Below are experts of layer 10 (counted from 0) of a mixture-of-experts language model. Rows are named up (a neuron's input weights, with its number) and show model dimensions 120-159. Each number is 200 + 40 x the weight over its row's rms, rounded and kept within 0 to 999.
Before each expert's rows: "mostly gets" lists some tokens that are sent to it at least half of the time; "gets" lists some tokens that make up at least twice as much of what it gets as of all text. This comes from a sample of Wikipedia text that the model never trained on. Tokens count by the router's weight.

# expert 44
mostly gets: " F", " C", " c", " McC", " Jean", " \"f"
gets: " C", " F", " c", " G", " H", " D"
up0,134,208,143,133,213,172,193,149,182,100,268,177,130,209,162,227,233,305,249,194,244,200,186,220,134,211,154,130,125,180,199,255,226,257,208,233,242,248,214,153
up1,122,234,173,142,164,151,178,266,165,217,172,220,137,195,181,155,157,154,193,205,197,180,222,159,208,159,118,184,188,212,197,179,149,204,200,241,224,196,124,204
up2,167,195,223,240,170,303,190,201,224,191,143,194,171,189,196,286,196,182,261,274,195,158,133,224,223,214,219,171,236,172,238,159,209,191,168,188,213,210,211,168
up3,157,211,186,242,138,151,263,250,253,110,205,136,160,155,202,178,195,184,195,249,201,202,167,268,256,175,198,177,195,199,109,154,178,198,146,220,216,197,201,240
up4,253,235,147,213,100,207,195,182,219,169,179,249,213,136,167,248,296,203,283,157,277,224,227,196,279,130,214,154,199,152,201,281,189,184,149,179,188,153,185,162
up5,200,199,214,223,213,240,227,173,229,218,228,151,175,162,231,233,163,206,262,124,195,130,253,203,176,240,172,185,158,214,174,168,216,202,214,188,263,238,215,311
up6,204,241,197,244,185,155,270,212,199,161,186,156,185,196,170,116,236,185,253,241,271,78,185,240,284,216,285,177,214,200,132,166,237,258,125,212,207,231,236,213
up7,193,199,201,147,249,198,158,265,247,188,235,190,127,150,169,220,188,249,244,142,207,189,168,242,174,190,261,280,195,253,183,173,200,182,156,129,278,242,220,181
up8,195,217,158,136,227,155,208,266,221,198,193,166,131,208,163,226,201,132,169,140,204,165,180,121,226,240,242,216,196,199,151,167,230,158,213,243,256,220,174,240
up9,221,173,132,221,140,169,223,187,229,116,190,154,185,108,256,182,193,203,208,245,207,189,140,255,290,175,214,244,175,212,204,180,205,227,136,145,199,175,242,164
up10,156,151,194,188,319,249,144,149,254,233,232,271,181,121,255,206,173,213,191,243,186,199,96,185,210,208,152,249,152,260,236,210,184,141,133,102,243,180,213,239

# expert 39
mostly gets: " Th", " th", " \"B", " (G", " \"G", " k"
gets: " K", " G", " Th", "B", " (A", " k"
up0,200,203,137,213,162,147,287,197,192,241,197,237,163,180,218,153,187,237,250,198,206,156,243,137,233,180,168,224,222,208,213,199,188,208,188,207,244,217,181,212
up1,250,149,200,192,203,160,165,202,300,152,248,212,214,159,252,215,180,292,250,139,159,178,207,177,254,211,211,207,185,225,108,198,193,231,216,196,210,137,101,165
up2,207,219,192,275,193,218,246,200,168,143,242,193,192,188,224,187,246,190,177,223,213,221,183,228,157,155,154,122,270,160,219,197,142,158,272,190,244,204,190,203
up3,313,273,216,181,224,256,257,252,231,147,224,196,214,232,130,221,202,262,268,217,156,114,192,109,208,161,167,183,277,244,163,149,244,234,225,247,206,213,275,174
up4,238,154,240,171,240,197,174,270,118,173,245,168,216,172,187,115,158,212,247,217,193,186,268,127,283,171,173,189,170,195,235,158,229,149,182,183,163,185,271,230
up5,171,205,232,210,245,200,160,246,186,198,124,209,161,151,281,327,242,183,215,338,230,172,184,192,232,162,195,185,189,152,233,209,191,175,190,119,179,183,183,178
up6,185,240,192,190,219,207,214,130,154,239,229,217,138,188,236,241,146,231,207,215,141,178,204,190,193,152,254,169,239,192,180,179,195,218,213,188,162,191,142,207
up7,218,151,150,118,190,196,226,224,233,166,163,235,186,179,190,172,219,149,270,193,194,213,189,231,214,221,200,250,189,156,158,210,231,232,241,189,213,142,179,210
up8,140,175,164,244,160,217,161,237,274,242,144,299,179,114,308,234,213,152,173,269,160,198,222,194,190,203,219,240,178,290,196,159,189,204,165,136,176,182,246,178
up9,145,203,242,221,199,199,231,194,188,189,218,147,175,255,294,173,271,194,283,229,160,232,186,228,230,210,222,289,253,243,205,172,238,191,190,267,233,221,255,188
up10,176,158,148,203,191,268,149,233,234,156,261,252,231,151,272,183,136,188,227,274,158,113,200,181,206,206,232,181,234,174,150,212,225,152,274,190,228,187,227,203

# expert 70
mostly gets: " Sh", " g", " sh", " Sc", " ret", " cont"
gets: " Sh", " g", "p", "b", " sh", " "
up0,149,141,175,242,200,167,230,235,233,208,202,243,242,167,259,263,115,174,291,202,264,127,193,256,228,186,199,178,165,226,130,220,124,219,209,266,221,227,256,205
up1,210,179,211,242,206,159,217,212,224,186,175,109,196,105,184,146,174,163,237,230,212,171,167,104,275,201,213,195,205,181,157,300,243,161,206,222,249,161,199,181
up2,256,224,213,211,230,239,165,125,199,252,170,233,181,245,216,231,226,122,243,268,217,202,162,206,212,196,161,203,241,257,160,226,200,195,207,196,205,223,193,210
up3,174,154,193,144,230,214,199,173,200,165,191,256,155,201,138,154,264,166,269,224,219,153,186,226,233,128,192,211,172,208,214,191,194,211,175,233,247,285,180,189
up4,227,202,156,190,162,193,200,164,240,174,193,230,202,193,189,175,185,167,260,224,163,232,181,179,198,139,250,181,207,204,241,208,261,182,204,178,257,166,119,203
up5,268,228,156,220,201,279,153,179,263,183,140,231,202,256,226,196,233,245,164,184,138,245,197,189,206,192,262,217,221,283,115,210,225,217,245,204,182,245,252,125
up6,196,211,159,191,232,199,241,187,166,231,138,139,222,313,271,199,234,213,200,215,187,223,254,165,217,101,195,192,184,265,186,154,223,208,231,269,181,216,213,285
up7,170,148,176,229,247,209,245,204,225,191,224,191,236,152,202,162,185,201,249,212,192,266,183,148,140,185,190,220,174,259,147,149,179,166,119,200,193,133,224,193
up8,191,161,217,257,219,196,246,227,151,228,168,211,231,261,176,166,245,274,182,144,190,252,188,189,239,192,106,165,191,191,189,191,179,217,229,236,230,237,116,180
up9,209,158,179,152,200,272,196,207,186,164,241,199,211,152,166,236,231,181,205,221,290,125,169,160,268,164,226,234,153,160,176,179,168,209,205,199,202,181,274,170
up10,178,199,194,225,207,226,203,245,169,187,252,266,229,190,247,184,152,241,227,142,270,256,229,134,230,182,225,202,153,255,225,205,159,267,250,156,196,232,197,132

# expert 63
mostly gets: " Ar", " ar", " har", " mat", " sett", "Ar"
gets: " |", " Ar", "I", " I", " ar", "r"
up0,222,196,192,201,215,201,164,212,266,235,102,227,151,163,276,185,223,203,217,210,145,193,210,195,167,208,129,203,243,227,174,221,222,187,232,238,219,214,244,227
up1,175,219,293,280,168,238,242,214,192,216,265,224,138,245,223,217,216,177,218,224,176,254,210,224,273,154,246,241,152,252,213,243,190,216,214,224,248,246,108,179
up2,253,218,245,274,240,151,213,243,191,175,133,160,168,166,269,132,247,170,191,229,187,207,198,192,148,122,123,174,221,163,185,178,141,178,83,195,227,234,207,232
up3,223,274,219,161,214,167,97,162,183,245,186,227,179,205,164,273,224,151,301,233,192,104,218,217,295,152,205,152,207,186,235,204,204,138,193,273,174,232,165,204
up4,118,231,189,198,181,134,227,190,93,230,161,210,194,197,175,213,233,211,213,193,208,217,232,223,177,197,227,206,229,225,267,146,198,162,193,184,173,199,232,268
up5,201,292,180,173,166,213,218,212,268,257,273,228,187,177,191,149,136,182,202,190,177,176,188,248,254,136,181,236,224,163,244,188,210,201,196,167,218,224,202,152
up6,170,267,222,255,219,201,148,156,184,223,155,206,171,182,122,314,230,164,196,248,187,166,210,152,224,210,188,273,226,214,236,202,190,212,198,200,165,222,209,206
up7,276,190,277,178,193,182,198,231,213,186,197,205,172,117,212,223,241,228,220,258,205,187,263,184,213,167,171,139,160,222,153,229,180,173,191,264,239,192,140,204
up8,229,173,255,211,170,206,185,161,133,223,199,192,207,176,254,197,146,208,209,179,252,166,146,152,224,192,240,259,205,314,220,236,163,105,207,269,218,298,192,187
up9,238,262,244,152,169,144,225,207,281,155,219,187,188,259,171,198,188,273,179,206,156,212,180,206,228,199,176,176,257,251,186,202,227,202,187,217,136,115,119,169
up10,249,197,255,182,255,177,177,184,165,183,206,174,190,166,191,169,225,209,162,240,180,165,136,245,173,113,181,237,140,158,212,172,175,215,158,252,221,191,183,233

# expert 92
mostly gets: " Episode:", " Occupation:", " Occupations:", " Position:", " Phylum:", " titled"
gets: "-", " |", ":", " as", "=", "|"
up0,213,221,188,191,266,207,179,198,243,195,225,188,212,199,212,282,117,217,237,241,219,172,226,187,225,163,192,137,157,222,141,171,233,161,140,164,191,127,166,180
up1,248,149,252,153,238,204,203,234,331,191,196,222,229,229,243,210,217,190,157,174,193,198,187,261,176,138,235,157,248,234,167,230,196,214,150,168,247,207,213,217
up2,226,196,199,209,212,202,167,210,269,200,130,164,218,241,135,193,203,171,168,260,278,163,217,170,187,152,199,216,246,202,210,210,166,200,190,200,159,237,275,193
up3,256,149,283,165,217,243,221,184,213,192,113,163,236,140,154,215,177,193,216,230,270,221,234,236,160,254,241,207,227,198,172,234,224,164,221,168,166,189,208,183
up4,176,246,145,186,203,160,240,185,190,232,152,181,216,234,184,183,155,207,189,195,285,147,208,166,174,219,198,226,315,237,225,246,211,254,187,180,224,163,283,238
up5,238,143,169,206,110,238,155,154,212,211,252,157,176,178,241,154,220,185,163,174,171,134,98,283,185,251,164,194,247,219,179,284,192,171,143,201,186,172,215,176
up6,199,198,242,125,346,157,207,166,243,202,192,239,237,187,234,246,234,198,166,245,249,122,188,248,207,251,258,188,173,162,241,169,172,131,135,214,238,223,181,137
up7,174,168,157,159,199,216,158,191,228,169,188,160,261,196,214,153,190,253,259,208,155,169,206,235,160,156,242,178,216,157,205,274,126,190,234,184,203,169,236,265
up8,184,130,172,233,229,162,184,216,188,178,159,112,216,176,164,131,237,195,203,219,202,180,185,193,227,191,164,239,204,174,181,198,260,131,156,227,204,215,224,225
up9,106,264,231,168,190,155,177,179,139,221,143,234,188,222,209,163,218,209,228,288,166,217,168,226,119,172,180,251,149,244,243,161,198,229,231,240,220,183,191,172
up10,169,211,178,100,259,198,158,186,158,234,174,229,178,195,183,242,264,147,215,216,220,223,177,224,209,228,203,242,205,228,224,265,179,198,102,197,193,243,209,206

# expert 21
mostly gets: " Ab", " pr", " commun", " Of", " Insecta", " SM"
gets: " of", " in", "ac", " de", " and", " Ab"
up0,198,287,160,158,247,166,218,168,207,223,141,197,170,167,196,227,219,182,211,193,224,146,114,208,199,211,302,199,168,219,180,226,162,197,201,232,203,167,245,258
up1,203,136,247,211,212,180,235,226,229,234,214,167,253,169,115,238,260,238,248,170,210,176,167,171,273,181,194,226,184,223,173,142,185,137,170,201,163,141,231,314
up2,249,186,164,225,184,280,235,254,196,196,144,190,139,234,240,282,193,228,225,227,156,255,218,200,152,216,197,178,220,208,175,223,140,178,215,165,218,238,170,134
up3,190,241,174,164,213,141,238,211,185,184,235,232,247,193,134,264,245,290,230,266,177,147,185,172,153,191,268,250,206,168,197,119,184,161,164,205,211,270,226,286
up4,191,235,179,173,254,172,196,136,178,203,235,149,171,191,231,176,137,155,199,219,143,174,206,234,191,173,162,201,230,145,139,164,153,259,260,147,142,215,172,267
up5,194,243,199,134,182,172,222,167,243,201,236,146,133,248,165,175,238,234,213,224,180,178,209,233,185,193,218,234,239,230,140,186,248,181,230,135,195,161,167,236
up6,225,190,182,195,236,271,233,194,158,236,168,131,157,193,137,231,212,232,186,156,226,109,190,237,174,270,226,202,172,162,169,202,222,237,225,216,206,212,200,210
up7,165,170,184,163,177,127,188,184,235,256,136,180,193,224,206,231,260,253,264,170,213,185,187,160,192,213,182,203,133,151,161,252,187,217,196,208,204,152,161,172
up8,200,265,247,164,167,231,208,233,148,269,225,146,213,226,200,218,156,229,272,214,147,218,186,215,178,242,188,216,169,212,252,217,258,227,99,179,148,238,250,209
up9,138,204,196,199,218,223,238,189,254,174,252,181,211,165,256,173,203,279,212,168,244,234,267,218,276,185,220,211,196,203,193,219,198,226,140,238,242,178,252,205
up10,217,182,141,171,234,245,137,123,191,167,148,163,208,131,228,216,158,177,232,278,155,178,230,223,203,251,221,224,226,245,167,222,249,230,240,176,142,227,153,241